Below are experts of layer 7 (counted from 0) of a mixture-of-experts language model. Rows are named router (the router's row for the expert), up (a neuron's input weights, with its number) and show model dimensions 0-255. Each number is 128 + 32 x the weight over its row's rms, rounded and kept within 0 to 255. Numbers have three digits each.
Before each expert's rows: "comes after" lists some tokens at least twice as common just before its tokens as in all text. This comes from a sample of Wikipedia text that the model never trained on. Tokens count by the router's weight.

# expert 21
comes after: " |", "|", ";", "age", "1", "2"
router:154209119176120161152095159119103129189120081132054154114126131080150156105082159107181100098142141068171122089101123096174190097140174082098137137078135080137163162108165081108086144095166091156144171142084129108120096146123137136123162137107111132127129135131116149148131136159157087063110186135099076102168105018129194196110058134145171159110073178208106120095134162096117068131088109138129195140101110148073138113107090073144130093087108156101127124182138141088102162123086123179144119126107127203127105124106127098127141175162126149146100148077154177165148155103175210208092154158158124101112120145123106134156112137109152149112137135155130110203147128128160132120141101119146140100147121147133128170141148175127095136141147112159071064124104115148119129104116140
up2:126068142165103202162146111171126105150205104136156110096107125105051116113160079124136180141143068131188149067150131126128129155140170092089114124134144154118164118039099098170125204081136113085136152140113093137095096160159159114079181126180148132109104146125118179152110099170169174168108102139186150188137064056103162155087110147150154072132094147160139149180143125114129086156103086127117136154145175127100108163114079139119126158145105117173166157099118132126117080141096144147148111138189153109161146116084135152113151125117129179141138109131177090159134118086118108132124161152117110147090130165179147147101143113132154143104081084176140071097099114154118076128105163118150184165106159088135128121131159087223196113116123162074147119057134165059144130116086076
up3:112132127168162115128109147099076112126150063160157155144129175138164154125108125106141110111129087131167098134085172089155125151108052170089153113116169133076167128134121141145166138112057127136115090159144083077169184100073153132128171163055126148167154117205190138126107067126110123119114148149122142119095151139152134103223129144103127147081153157099100076136114141157087171098134115080162157147163103080142109095091102106100087250118151145111091084120152148127150158119114082123107144079095090102138078173146153146130160152112133133165106184113119129176096166168134178098167198177158125081151122167092160060124082142082091085133125140166131130104139137155160151075111115136061108127190138120096138141163111137125079076136094156145126120059170116160093105147106137
up4:184123118147135127125172129068104128118172128149087089133103119209117133126083101210136116128132127122163123096162126149122127069106132105143149140173143113115175111184086166176125088139091124132176180089146066124147144213164167136142147128041125077089173132139141087135100124116068129146170080184146187104108212125121158161143092142145131142119131048120107154164088128163149119119153179108160173153113114072126124124096133158195150151126119091199153118132101103130116144207156106083089145139065119126126109122171122139074186218137165104095099136104162098150140123073109120123112074129123081097146103098136128092140096094054150093073140166127116127173093159106124124154163127114137116105120147099149191143062120138090147131115114071142123078143135112108142098103167147
up5:154126110157102158119128148110117060108168108127071159098099152146117118155124120099129114123104093122161065127141172088126114172093179121155130086123110176100144155169118119132125119173128125043135138179148143180111173183175156103129106162124068139152137154136147087158056139091138158109123164161113108109145152161154090130090130109071147097131170117101152063096131068065123138171161136114126129132095197164198134092172208081131130128135118134147125122150152146184097065077096167104094135059124114116055129164136118089131107143097185129001122167140126094129117150142100147106144134132104131209132137130164073123132073139097121138197105109115148093139096133146123144148088137143105173178127172079124151137143200094102160103191081103121150160114154136166133164154100155
up6:109051152136127239123128091170116151119078123108180153125116136111139103137146142116145167138079109130090101138110098119111158113144189129117104079152107165090163151081172148150168131042140082091121123106134180055075155096119132167144151072136144130104138154112092144124094096162100146178099164116132110138176095154146157117150104154117171124163123125090136122093127075124173106126101081124143082081103173138110092064173159159093107066178114124136130118097142109123145132128113163196130180150038104175054088117070070056148126083171088135072120100126097200126158131120129136095110130129153150142112231153172146131067183102143120126106085108137092127128081111164128117095089096137160121122112131161146160163150118162142141108138127130127153132148067162118163171133103141
up7:134138134148103186154077129088122120123171067133129129181151114112098147121126153104113138098096135166119129106204134136093158195058079136133071098140159175140094169102146114159100107086071058139120119137141135124099091157120152073136148088050137169095092050119135165123112158151130071138091106164152142111137121109091150112156115079173137159087114075113155129141129126083123146149096153134131193176116135170131085108163107116148096157133130072158119121106114090167097133132083199097177100154109131059054091213132170123105108139137163148121111112100110097161128180047114174137048142148110125097142084201133144166105132118160126179134144093161147165078146112099121131130157109170051125093135122127130145123174108142129112174128121178135153123118159085134106082042128154
up8:100147102182109121121115119151112113086122110128180062122166114107097135146146113115066061149167165107174160084122098096099134200164163169155101095136125163138117108169145169128093193132170128136090113070161129079084118177131147159107182177122107151194170113174137146216157113137058159117171185131113149117180136157135156144148133080148066115126124112127112152133137103123102148148151137064104074115068111183123184142117142149125115131153131161142133138128157085155173101144189061104046179119087178139129149099080166120136158116120138122093172125164156162127129099164136132136093041162143159124114138120136059158144083107117169129160119134173127153151107136143127115122106228144096126120114160100130108088141127074145112044157103180151094147161188144128104110130145124
up9:111130123156135151129060134124133135131101082113119083166107097156156136118168090159117143081105112074167155172136144137100094161057145127140090128111106106096103127131097118126080118126169160166065165123203028179111096097116041093141127147077091154158112123099137149093088147126140094099089138128179123141084164143095154109164147134131172160190094143102119150107141166141136117150134164135088078148129125115109136149158144104163162115144149136111172211057092152074151150066098142143171076155114132110156117079121092153170107172121089105137108195190156108072092097158124122121048150108096137142121124092083099098100168116157070152191140156136141063112176078136111097164155139139099051120141083101169143128155141172135116218149106126123135111159140145144123126107098086
up10:143124121130102128090139154152139162125080108068113077163153113111164067110128162121145120098076030106152172151120138109118140149117131112160125184096124141109064085110110133149206089107138151114126107133124133123088249121107133115197148130098191140096141098180111102144107073122086158144166110184092091143136122137118124147157118127084170126106154094134125097118160140108174142095155127092068137108156163133119130088144125183106108222147137148144154149172135130139131116140151146133123085093131138089041156143125078141110122109159097145112168144142105116139131150145149113073155091102167105081066130097145112127159112121183129108062148109070086116127169152135197122079140149166138188150137153113150170181153125156152158154027113192119151138116101122139154203052101113
up11:123132108169083156164168092155143081118111128120157140145192069152050132142131109170148070127186093114152108126158130111180075060034153164104087113142122119158074116096152099162065131121090104140134139147168123123162087158122132095096111137118145139100113185167149136094185137126129112141087124105145164151142120132128120082100117171108048054174106111126151111160176118160126131063138151123056086130108129072138126128102178171163108127118187115097136108072129156103144094088105127166167088182114160142116150155173062176109132166136134103167157166095152124094143077120147161064065117129120143143190138191131162153148130138069126182160139102105134121143082123142168125155185106109154103104107173157076150130091082158161146143124120157127083115091106172134064109138175115
up12:138098110161087154126137124135125071043145148121075115061133118142100123120106135059088047093160158139162156149145153097106128121131150160130106193126130122158095125153114191160089151150161165113142113131120095154169112190147123112139135124090091101205088165141099125181160092081085104101190122148127111068104102178145151179152057165151067139169109111149170135174156077146213187180139160137108174204109105138086144178124129103116142105120221144146149100114108144133121098181077119174172110157106115154115137101113150126134059131140176112133166146153205142187134165146143136137120107127121136080086149147101129139179098109094186135138066146098156130129119155197147102142108172146155135142126136149121135134146144133103118130172127119100093186095103148152169115145188146
up13:156132121137093150159147144083115131160141119112200114161100096097088191117066140127158145159116135143128131076077138117119083188100124109119125132137098143159178154080118130162139163125139065147169167070150093123160118108163104132126169084131117147149121136068067198164096108176162158130099110095143107107125085111150057091120109139125131074075163128161137135061140124086112170139032144152121152175181152151123152073154156065141139161151161153085152139182068108153099139198184165176130144127123217154158114055089142120102079133126137123104117145131166117175120137153133113167117164123147131149075129142145104109142154154103115118038066144135105120113111145074120098189107155065122167129199124120158146074122186149156110114152138100096155101156107097125150109106097136
up14:163135142109194135158077124124157156058146112129086148111149056215128162138047105152188080094130104123149164102123108134141092085096132127170148142144173102119157176167088161120104111165087142117087123148104070142099133151044054094124115138120175163140118169125121102117123096172132071133109108165205186116107103135075145101138171136172143148162187095039085149138092169140113171142104124089100105147100190104179163099089078080151112143091149147135117068079161126165121094119146168084148096047160061160094109140120127150123156092085161103081095181153074149110109119098112152147107125080124154091159141141142116121116138106107091093146130099116189126113118095167111149126128130144073162106077149142099140081100126108088110117121134137104108131117147105087149100139156143
up15:059125153144106188104152110121099163189147100097181127154151124118108070116162135081154105120123185146182092053086126160106138129115165072120092118152153090134137126213110122144111165114161187106119110156117130113115098147118137156163187138194091122180099207124154112144078071126105145189135164128111167163110160108135126101161111057081129107115167138100090144135113152150091106150079170151168127111090143130138163156136133152125081196136151138117132130108174094128133078160166126123109156173189098160138140128153069102198139140152125129104172152100185158173155142140101109110072142117125109118081156145192091157151141049192092095122156102156151130092093120181179128165133164166185077131127133076121136164107140111130141089130117134064182168182139166101089135133148120
up16:069156107114136151092124124065091129063133132172047179103119107109154156126190138139180132090129113208082124163146134106114094154182100120129108150151175143132153127156048131079057076121095114121084142172125092110136128134135171099171141173159151080160101103138165084141122130163102155130108185183205089137105150116131173129144137099167110121074172153103081116132192119116080118103081144120152158163141123070153171092107101109103070109128129139103087090159183102111102037133098096149163127058137088135127151154123133124127168113103194088122119063128077141117127113155056146104120189161147136100176103151120157100120090108132114136098124164132116101140162138143115187122128094133066139089144122108073120164116155120099150119112108167103119176105209113162110089131114120
up17:188127105130121164149117175087093158128130108169159157162156135145181122137129111124174083122134091162099104086103144117221112136130033115124153122138121151120135105182104146128134093155071101101138144128095106113150106121165085126168169147101134111168091102157143086151158132112095093095167095129148144158127149104156081108095094176121165124108184091110043043093149137166150070153143188061132139145127100103144148133155150086140030171164125157113158162191126122099107115136169121113163185116063074139103115149164151128127135142066205119141113073083108112079137131135115124151166106132120091176171137139131091111119114157140155061170211141126106156175168156138119155166087163137109137185158075127083113130091177122050106129148148115157133109145151136165155112145155131
up18:124125134125151164134093101121163135093137113169097171160093133071144145153108134120193172112121208095155083079097125130114139175144168162172141096184180157103122175183172123132117111081086109060071075132160113106137122106073086121109130162161179088143139107097171058134146099132141132137159092118151155155161103101101152169110142190129167203109107203127116134133123129125138111153139093163111135119131194093121083124142140092126100196154139193113162142110083131129125083142066103151148126075098150137151110172120099153189167167133165111135155170137177190181119084110081122132052160106095105109122111121145163158142103091152101113136196115153144146156100085093103169131143091132133145203132165129060142091142187125132161165113143159083177122133133118046116139129116157
up19:063139131149167150096163130195166091107107209113132160100144103147110123134104117141131088046130143159185160102160160139132114129172144150116128185183124126164126112155127152203070186159142110135093123128158114197159112125147157128131144144107131128145077146090174168155141085164077144177146141126168105124087083166105163149148148099132117150145092100149134042126172056196166141153146146148061131109073166099122108121185129140125105130096171134111122154109178099093137082099138125162137088139124089151069109112069113141110143138135100153119096098115176124064132083105117127080083106151147128122123108139076157201108113142141152112132099148137090111095093168170114117090188112116093105159138132160111222137109124158163106169042153109127075186132113135147110131121215112
up20:157179120137136157158114135168086157137128134089131151151111179146164194178111129136170172063134095115108125074132126126158108117160129199093112157156181118170109077161192130118115126108041157144156106160126092097167199062077176144094173136106141118125164097161069143171139067152125119119131146154097163109160130133142146104178158140139140151108195143123104050206130119137171114127136155105168158168147091142181100130126101087097132157144175090144131155158179114108114058180105121089093130146145111109172136149123139107166134104104163101123100073105108126091162128114096158127196105174161124122158175213154129060108102169099139075090146134111102076174166141163169157133131073150124130151135120161114134139099123175095108150148116157171176085132142168153159176178112107
up21:092125108162170097120111112057115134119126156094082120130116162191112121171138120153107119105138134131137117105117122137129051099143118092190105164142138171176133096124182130151108087126140113196175133172108071139088152157108165199122119116152195121116140114146105085097123070098122128151102137087089150150122131166183152120209148096134151150068151079103173136044111132120165153115104147090130125136102107163158104148114181152163125146103158109189127150201116092127159121117094175120137120185069112122066096116077127124138155151190094111113131121111128187169126113136158124088097113065097156154144122088102112205056133090077086077105089143105104150143131153113190162112147153127156141134184148119082188166126070113191184160105134120199114129105168120095081129132104116
up22:134092153174156138159109105113141071129095140117110095138103109090057138117118078096072098117097166126205174118137104093120154124134126104132124153110104075184057125144179115170059192132159159102119075114106140130061116118148173150145119085161090147166166148112058187129139170126095138119146108156101119126130103122153131131164171080146177191241104120144126114132108132092080144123174090114124130146159111172108139175141093134126133104161170100106098169120122110145089122113136124132081092150136101125160118117084090102146161132160113094147110083114119188124152215101157155095085133141098106174139143148135088195103107139172161151148120113137148119109141112118072070068148069141172087108133158128172154158175110120157133100140122199123130137198104137060136128076181061
up23:098110137143108137152131118108144174055125163136189118189184119115120172125089142148172145098101134165107126097096169129163153151120142117113103173144153153089185117132139137165175119098106102160121134123137122148130147149102100150188131091131132106139116099149171098160141128158158110171130129054199097158128106133182140157168091086150150216070126126121094117104167164156131140140015134172139149142177133171148154112111087098127156106140169110136114066089175071101148155181071136129155160119122125152124115149115203137132061089175121059111116124123125120096133099099136078146122114134128126042106143122098160148144107114121106129103215163136148149108138154175182124134145141085138125150180100165088086118096116143186194147057189108075133157185180131190131101131092125
up24:173140169197142149149135135148114095130129091154102100125092111088079097135117105081109091133095183127162162135146124085102162165147076056100099108118154114088121117082146160135172155107147146131165126133040150120145138098134161171180166159130130121170106167136115118135194119115178153143154155136063171187124152143146055098105161099109139157174118107181042151159140170072087121170125087129083102127148140107136127134111084127151121161220129125135091204148123113134111180129152136137190128124198132152106154144099109120095177142123077109125139091113153180094143146116131157149123136098159126115071138170079091132093112133119146117094079130144143104041129140082100026108157091141142078112148167149099079173166127054155141110105126154122108169081092144096095113100146117
up25:123165160104161106152129165107100073165103115158129057178164179140161043091107143134112135171100130149124120121138150176176149044161064126171108108130145128189174145135109097112085142175136137160115139148160094159123166147096153140137108089140144152128148112135143058108122139101111142140075079107108108185129188110149142147191095162082119150111255114146122165099198124187110116116133109111146169163124070136145098135148107141162104135151146172110132140150128163139115135158121127128211147166139178158080108114196112157157158124175105131096149146071120119149150117148128148118106128127106143070200121103062120074161176167113075083177128194151089121136140145131109138193101097148095110109129133076087092147148130127090088111134121099145118091165164140162131093125141111
up26:144139099161108149148112144162125101061083088131119107072198146113078189181160101110101120099096086126123164167150111094094111118110160148175145050104101110097077102164142128130120164084147166142156151197132185080112126091097154078135147151153104108145150119133151129128094140150076102127110108117122166099148130150124169121147143121183164100178102125104135128091131112158127173111184085096099100099126177160171108141154100093102168084090168140090124138162163154195157063161118103131087099148115082111070107138128118104159127102109132115115185162130098113106195174171134126167102168135117185126113102114074162162159158141144116148167140144067127149104148086199113159146100112219088111160170142110149088093176083169172119101147083137155100119130169170041166151180080130
up27:145131122128169141129147174134109112154127052103112119083100163118160102121142144145167080119095152193129163129133191167099121093127127169111098141072127105145120137157109133128103123151091053101175130045136076140137141105116161143056180130155142130140104154102123142110135096130090143161073095131144146180088161115153158117116105147140120158108119083116125149101125110162123102163129126056103112184129107161125147053156113089113142148158146148130102204139157140154068094121108169145132126187171112179150138117178130118162171139123148086125172139150106080150109142134125156207095110072089131113145097108072035133125131095064129116089093106086065155138136144153176137101149235100071110078094193115107130131093061073147105138125092099142121136096081143165130101072123194
up28:195069215104151126191108095152104106150119158186127164136124123092091159115157133221148057118123112182132150075144131114095116162110132095132118152139095111120136129149160126141095068119102080129134063106126109147165103119133139111107125086174142162161076124113122146099186108157164155152150085158186135139127094111134152080138162132154100163085137080114150140080121131098149132083138137123089156146115167063153039121134145125118135089123119075103112149101101163113079155052091170115067078111121061102100194123058151089134118141098104097180101180122142157146119137152124145107117092123176079155198148171123104131122164074119126129130151100132176080161187128133129092138182119174077137141142169176082142162121139155121106129132157182088154141157130088141189150101146174
up29:089151134129147114168150122147141068145096131116116070125083133118162131176062111149155102115155134147110093142138183181184117069113161138112112155119124089160162147067099168180092126060140125140173141137112112090139131141149120069140106053114150120107070147145088098122115127136100149129128157111096205131123136138127143102073143114196026110059164089123121147125151086147151103114141115114153128167156121164106143122112198134108120108156137132055121098091046127223124126150130098121114163180135115117100106142137097130130122156110126033165130086135184130093147179100076084143087163100104148106087097099105156122140141129116065105087139084147143104103109139104200157105110182099128136105159125172125114129160132138169164155093139105109109174195148124086088125188080193
up30:121144102150159089134073130133134101122154133147158143120121153136124158159104152140136180135187153114110080117136125082194098154115141126107123140136103116161150144122114181140069127175092143146138105065096070179130168072124112167085049095115139137148186187138181150143149183107099121094116097128168147089106137138151128072187112194131162224132165164147077094169144109149108140177105128103141160125145162125160121109128181098127095144090143209162142043100142156110076146098136145141074115103095176153093078135137106132129153084122145062153142095160173115091117175100157166100112121119095121142175152143173169086083100198151146089135149127142112167154154166114094185106127109074058166145132097142115164046168126120148143115134135134169140109147157163164130119116173200
up31:097163128117131110128106102127132088061153101165103129101188141180128142131148170191114170120131108156078090155098128152178150068091102119101185193153158123113137146112129093099099118111178135187105122079103150131112156152140105189110071180170097088090084118120148183129128072172095119129179147087137134067155139099127171169130092071160184091115086083081141058134116177150145121099058173147153098129158172098115123087157120128171108099094196085113093082115136115142171168051126104073131159160147122153139111175091148122165096106111151121150101135197113174124132099105082152129163129091142139145142188140103137144194105117133148133094130118130117127122046098119104132114110127115195124115147107123133108173098121085128126114146129053140158098048086121152092106086091102
up32:093094173167144102135109153095112114122111104100120089154139121136166062172121157141087167083186121108152152118124089092117099070147168101141080087155124123131147107174081165151049120235101150173098086143126143129107109181101194151096160103109175127132189062148116125095097155091138113120174112146162175139133108115131154116199081133104086171163188148089164183109104101112148133154136081140100134141061120024108084119100189113125141114143135154199130145156130112125178120123085145127125157139053129111082126129136122130139170165181130103112138166090136114138146151118150083166085115131148089163078148084142177180155103108106156073096105084091115162126112186156140133178169135140071123104121111180137182117123082109182073102127119125133085113132132147103144117152143132
up33:157174101110111104151122129141139161148093112153198088180197168164159141135095151118125109148156101098130152124106172084179105159141051126156177125207110077123127136161091118175143126126124101163129096108150073174164095159148117145128122071113099136111189101146127162142123123133167166073126110114187153112135094140135088131160130153131152127121169105149083149093155106146114138108136175115121157126145131124176114182132094132168130136116158123152108153122188138138103135158143069102125131100087168125175116092092164140107090162102167171100099195086132044125086101121162062182169094129159112141159106124160114110135046126122136034101153110079104134148177138155149116186111200086141160148203137149135141078052140170098128169169158095130115103210178111122108117176145135
up34:111147075115118105190131151051192081087122108117079127190116171090147093132155201083179115117152093114131194162113103201110091149137161137201148110083131150099111140147104095139117161143130086133129160103132085117105095132086166162199116147083151194138102155117116102058124089092129092142123056149167103156159143152147127165162126108122117168115118122092125190143142119116094143080152135145058111150179107110090118141153142117148136123078166091116146142164152123100107145131150141150187136103130134085139092128094161159119096106166185144127117151155092095102102133110092166094083171080080145121174130065141067162129112081100109131177089144163137172107090152109176165058122144091188115179145087146104171060124099135181125179081125190099124121138099118131136166144129127
up35:089101099079121138131128125125164151140137108110153189083188152142106147141095094163078059133089162095146073136114157117152150106176109122106106102161136163154065183214159108130180151102080119091140149103125075087136134127141137091094046128151077152127157093152140059090142122143146149135117140141129121115111181137137164130071076204117090134093136121143143138161163142149092082092132149130141150154121064178111101084107224174072137149154161043098104071152170138131176073120137109104106124093164146046161143136130148119183074162134133084101127133096140136136112120175111126153159169106143163147081146152126133111130128149169146150170205121160143142115092163141107108126083125144179088176076133162149103182094107149114097166139085151149094143120180094109116161159131090
up36:115118163175082208177171119197121110089176130170132124087156100096115146127100062122102112066082156184153086109135138140085098116143193140108098108138125107089120156159158132130172127101126126063082118167094160190159121152113125151157125070155106140159069076121164110142108161124168135216128131133153132151104117110133091162115139098126111104118114129108103187090133155123127093101168112108081109128109120159137145097133103139120133097154146101140122172104139134184166064154114131111169100120142088143150147120116034098155076136129135104099129182189144190084137132110077134120071139168174128129104141155097142145143133133204087090165170108136173144068130085101152063106145145166154073123087070100125109138132136084176126086078112119088169208116187144113152112113064141
up37:111130127122140139125114069156114153116078172197107169092176093176094153137125095154139085113138132106108126160137145091175116108062126118111085079150107133132086157135178110138122134129108094167170114083138020102155135153082131121135165151091143160146126105139151136082111109118157108147083140115201147093090120165149186102109096160151076137118112089150092080167138105112129070085144158120088066107072143078148126093181135157099071157140167091102081113130152107119146102096097132117139083139139143112073123123168146142158149112118097087170142140132126107144121097112155148097116093141136171149080175138088155117057146043132179113147177098098093115132082144181107154146180128156096149179141157181110181150022080152154145160152121156098113077171202144110101186140133104
up38:128167182173092140110147140137098086154090187185137095152121083125081138107151105087123076123103129124119134084150144101127115134128144138133119099095159126160105117132170130136102110134123187108137131133091205115149107096126122162141158129159142124183115119149178117152151082054141141124104144133117137083133150100103153117100103108098145131184075140101081176162119149141103115109135091173175083103113189099168146174117107186124100106117119114128108117158175123136127146166145115163146107181087084152075142161102063100126075113160107116139158124104123173127161129155163175122033191125121167076120142198105100193149170077175144174093103127069089114093129101193063074071097077195185104162151177133107087135147099093105169056141110159114146127187101158092153179110144141
up39:177146141095054139131141119142095111091127094102143084153158116118132142136093128129089118097156132120180066185068149093167126105071161107094151115148123126107232161150045131146153144109076112100138121107186075104148144135184164086122123200092142119174125141104176086157084120148056130144119126121134129082112137151123186108138132147154149050106162102100122087137139102138150143154127159119149148156149100105116030106138178058113078179169143126162148131109189112145119102142080097119125144144127115172121140166128134141197105171142144118134103174106161114160134117172109156151125151157128136158157138142140119112139122132095120077210085124094124136153124125215072158166090221131100133123100128114129158147104120132105111105139087094146084071082141173163078109056101128
up40:133127177092099140161130150176123132139178088076061111186134137108138116098095124115167116191135138127191138121104119083154163019171176096108133184085163141166099104103132106145168144147128157083157134151127137193122121128149114115137137129147127147087108129099136104114112121081122138087104059099182131165071069134171060096118115155088150108143154156152113101050127167122105079120087178134098107173135089075115132162119121070131150169117127157130091181162081092110141113146136130162170176053133126164162137071106136097109105117119097128112127089129183190171152154122133105159123142158132131060154137153118127119123191084149142106142106152186195100126154080143170081180101117130145095118165164100085084096167183169155102114181123111106145141102099153140106096164191103
up41:092164114086094155141104127143159087118128166115111125146136152123150119129090098117106127140135098117173185119169202111210160071145116109174117162133167112123111136109178157175153127211142123156118127142118153113094094173130114061152111159110058111132121152134139201181119130082117082147121115190134126127072136160138137157115105094161115098205122068099132099154141059193132065154082133121107111150099188160142168131121108122149147149093173127112083162123096091118167133101139118133096114109179136099113130085091098104100121165117114191073119120174178181058134121011110093092191163159135130107197121160111105107082126175116129146117123135134128110141064103153090114089116129097124093185138136114121112143089148129180151068140136143139066118135095090161158154094169161
up42:133181113150176115178087138082186058054137140128065110136209204100082168141110163127082140149153065115145175112173135103108138131114128143144167131081158137084096161167146125173118176117081131123152097156132150113117149153106086116161133119101159166148117048172183159146105120109122105097115104116113157113214106139151138141157122112148085133114085102098158122125109106146119192084122127190085155159143173153128103173162061116143088152162125115167056109143143099157174117164108094146167116107130104057062100149136138176149096118142174157115152104148161141123135132118137177155093154135117207064106115183113168149131128103146090146076161182117146114112156066189149123103126100120114097092096134125144104111147067094113109074103098148140107162140127096098141190087124152
up43:143130163132144142147115128075184114116110141125135118066149075157128145150136143058100109139119059102173141134189171103104167072104159127102145111133136118103110128143171096115146045146119155129086144172086176103169123169120169086143121183067131128133167109095158147066116122127123136092113118109107147127103161156118144157150122169127147134108136164120135130126124103165148169101157125144108171117055179091160143140107100097163174103157178117122169127116140133110121063164141108178144156119203085096121111151136128106139047140167143160082102192119145138095127121169066130156173160121145129123088184116117166119118156067108157108089134148091147063196123064234135123142148083124127069153147129088128141120099118173139171080136034157142081119131034120139158156148163097
up44:152140143119107193087104095193080133111163120146117146120150157112103067118147172144157130165108131163164143104107114162195144062184187108035176142082163127095094136115063133074177125116089178135119175171131142129177125135129179110092151170120131164135076150084160134151112124126163090134110111056122149100110075076116102145078106109079130063142158135136104095111126123109117124155089121116119109184140118065136157121165093131178108227140132167129151146138112069102151110089129113167120199103083088159097155129165113133147144123143090080104124107113173151149120161128127178102101212163132137145160154156160110104118149075132162144182137149165178122127137110109172118166113128158095074162119132131096202151175155094176089062121118178117144158108128111178135147143132153
up45:175166124140176132166111113157158148162107086158112148102123143090144124137134173138161164141144076123085178111135133171155140155201116159129093142120139116122078098155172075159101166106098101134175116128124065117093151128028136137116152144131110131173054081185124186149167115091128161146077083167139129137131106092068167140090113086146139188133148150130086134124103170147065116128171097167141124154158132173157155148110114117187144129137194125107088118181180095167118117093103059119109106143142168108104108164095196122112095132152143145132127108131056106099142076086124147155142119133190134097146138087138132111127119064113164092083131180111137152107167115200176089133167182107102105126083163178107079156102120130117193184127075162151163137158144151077115179066127112
up46:067124063118126128121103128116150118104103139127115192161146125106142171152129140147133143066149189119064101110103116104162132125097076139137066132137158133142084063181164150153149126106116079146119107160136126109111145095077158152148164173141162179159179111118101103132074119115131104121128120120176136076148165103134163144131162126100169155168169129089088073120141154150120089127068081050157026124103135071137178073138140097128102142166148155148108139132147139108148087137102136125089068105182149075122167127153215178149160080096204146114139104123153131153169140102130198102159134147152120139103152095113155175175109126130133130095170137127127121137045136111149182093198133097090112129158127107108165144139102115133180121069106111094123111168216101086181101162123087
up47:196129158147130089120093124113139113122120176146113108111128130165107191167078088104197131115092150144111136110102131114181073134095026117105137124127132101159210140146116183124201125127181112195136104073160083196175169154156104187154105097107121131158165150138155124137139109168136117113143155124103102144160131106207148132185081174132129160072183090161100124093188148075132134128113144167155138076094120106132102099148095135197162117140124124192131165138117101112107103142122126093146170107158114150181055112106131135137078159111090114123130110113160116098058094102131132165164164132114129111136108129080077107159071149113095140122122160062134158102103153094113125148107133082141147130175138125097109163116140104128168158092122102133139125094198024204170120135138153
up48:081115123093147117129069125170128132154099090137166160154086145087104156073135121131091136116073090112130126122143067086125148109034117139164135091152118173129096120066178130130119164066165122136097063126202118122120111151155166058085155130097169170119170140086143116065170168172079151137078173127120106133147183139128141154121158173102103093157139143082137107119143108090132054123086102110139048142082166144114076098095145175102112133124116171131114162177130138108120158065118144163067087138137112116099162076173191144134124094137136167173116159102165128137135119193091159088142129155191096150168101096113115163071155137167154140162129082118114104162084102082120181102086138155095102124134156160128055212144123147123141186151146137104094152139128162154104141147135123
up49:160184121128058120128128144087119148165091111176113130162118150162139178146099200074133167105133168178128165139086112128116134128102053149090141162167110078205121130111123118063140097140139080142152114139173073107092138111148113140151061166110102130109087131097101150143148149087137138094139107160215076104139122146158138156106183121139097132132135136131114087054104153101112108150115154111105122147143147138149135116121109074166158158101138142157174121131166115096101095134154079152079152129167090127123124099176145116091026160153160150055117186118134166174106132204111124099146095155152101178131168068084143109173118140123160080073136165106101081140173110158091140141101168134155134130203156170133074147100118162102100178168086092125100141113166165118090083187157102
up50:128127127146145141084124133046093100150073139151186147106078144139174143161093134175156185143126117097148142100084124141106148164121103137122116124101150048154184144115152137150065194144174094106079179105101103199160138148099133162110168117177086161165155159064065212082130072165136123139126088163177167161138158105147145084128104119108140151109246169155085158105125127108147138128087128143176085138139114129137174139142165134168137101126169106126151099135128162144105178121126196138111200168133196173118097112141152139123132176097113112115136163117115092182103067161136146102101169119141123149180125100128132097133159063094091151059099157069109141101083150104092133155107090109125121116170143136116172110094156159112115123134123093103201095098138153090142127124137167
up51:152166099184110096110129127178115140142147126133123116160129092160092176128157101054152119072148130148134142111097111123159117172187043148098131119165124109116136139164135168138124121150112128160120164142130102174079148075133128151123111110180123143070161087125084059174156101156113127089118159141164127118146124141127167125132135177147147169143129141155069090106166133130072124181111127125158141145173114160144160090138091145148071129120155152156163053092126194094106175114132170161159123105118096162087099126145118135110156190118173070137157132119084178120094119197082138058155045137147101178153126090157123084090163165101145178109070195171069141119155186109111158187176142111128122165064098137091106180144142130078090149101142075140159182158112186137142131122181104
up52:130159126099134122072122162079227166095096128143092129125190136115163078125165123132119172120074103138181126177191144103132110099136054153135162207124140183123138162134137120122161099136142073133089143104213129052109156117084136184131127163093111164106191031144190151119153119130149174144133166137180099150145068115104150162112097162135193103129142146074133133078153110149166159112144117104123151155089153150137120112176138132112129184120158157119064118171161132159173096148141086107078130069143124159145117175125156128152138124144132120108172113146118047180141065206138101112133132108189189073135094088148135100094080125186124112072116134105115151109152126082122131086110114130087082136089145154111165155108121114104136117082126129123128156130145131099178153122101126
up53:119128176119115161160136131115120109132122106139189138130109115118104142135127125110072096124134188168159123107131111116111147126172150127102096138165103110114116129183152122126112170114171165134131197142066159154102086101135112145165143075177141116133098154086045155118157101143091117148144062111104165153108080096157089127088122197121183079107146104127085136135092141143154086101149153089139098123139158148148135166196136153124108143184155101116142158160101119126106069117131174066136130164170159127142224126098085103144149169126089129167151079155178103149133149088144098172067043084092138145136108146183082242141140159209119122145208075120102137129096060110131118167135121102206091139152126081162135071146141131144143158102164105116118166171107182122147136118101129
up54:093117118108145142123083121110202148114129146149152114163183121103149167108147115145105183140117085179160099158154184120143145154145108163162123150120133134119203108150166143183140161151118096166130133115156147170048131147118115138119116076141094136104155111125178149074126098123164134214120092154221126210108123172117087120115080112122142114187133149158090135088140143122156168158051171100136125096124144161138145079116173137085160134118145187091149100126119084130100146099096198162167133059083104148133139115082096113160101135067135120038167134125144092100159086153169099147174117133180109107136113062137130136096146129172140144053187119125181104094124179103158112085113171127125157129154090099085122070142151163134122093082175082080128103124143162188149126119121162
up55:121077115123113131142138138060119153103112096134112138191187166162115162107146136167123154066060031155158160158123137112133146141099144100132126162130160164149102042122104124206152131093115103157162094061138068149136191112125159193151192149057121194095152106119118148137109091173134141154064184127172112233166105154164149139159102143088149140092103068034158125108088118193143161119098169130065160133176137144135141066180125107128138100130132159143116132126159114107152106150111098116107156123124103133129145173131115159131122156113132149124174086198178087095140091168110112162205080101168137105104128113129162125096118097152145124081122156128108135095158107117150138113106138160128097164141111134132169128143123160134148091080122080084153130109160140114106128086082141
up56:148107088145109133157060113123159031102118129191122165147124142100133156104124165085094019078136066138132153129183167133066096113123134111147076112127097110159092121100187081174068134130172131138184176073174144146112099136133133076168207144141102119160155159201164149095185090093068121126173152160104137106129123142138121112104125116085102119136123125090119097152152116128134140115172119118151112144121156133135085136112106107131160116119157106088110125110123132122104150085094187164086133149088086094045149108086097092092105068131110100127135132157126132148164123217126137107118087096197113157105112116091097156126165129106137114107138132108146091149061127095128149115125138121114130179150173178098114184135127106105198180140091176118105136119027117173162133091134106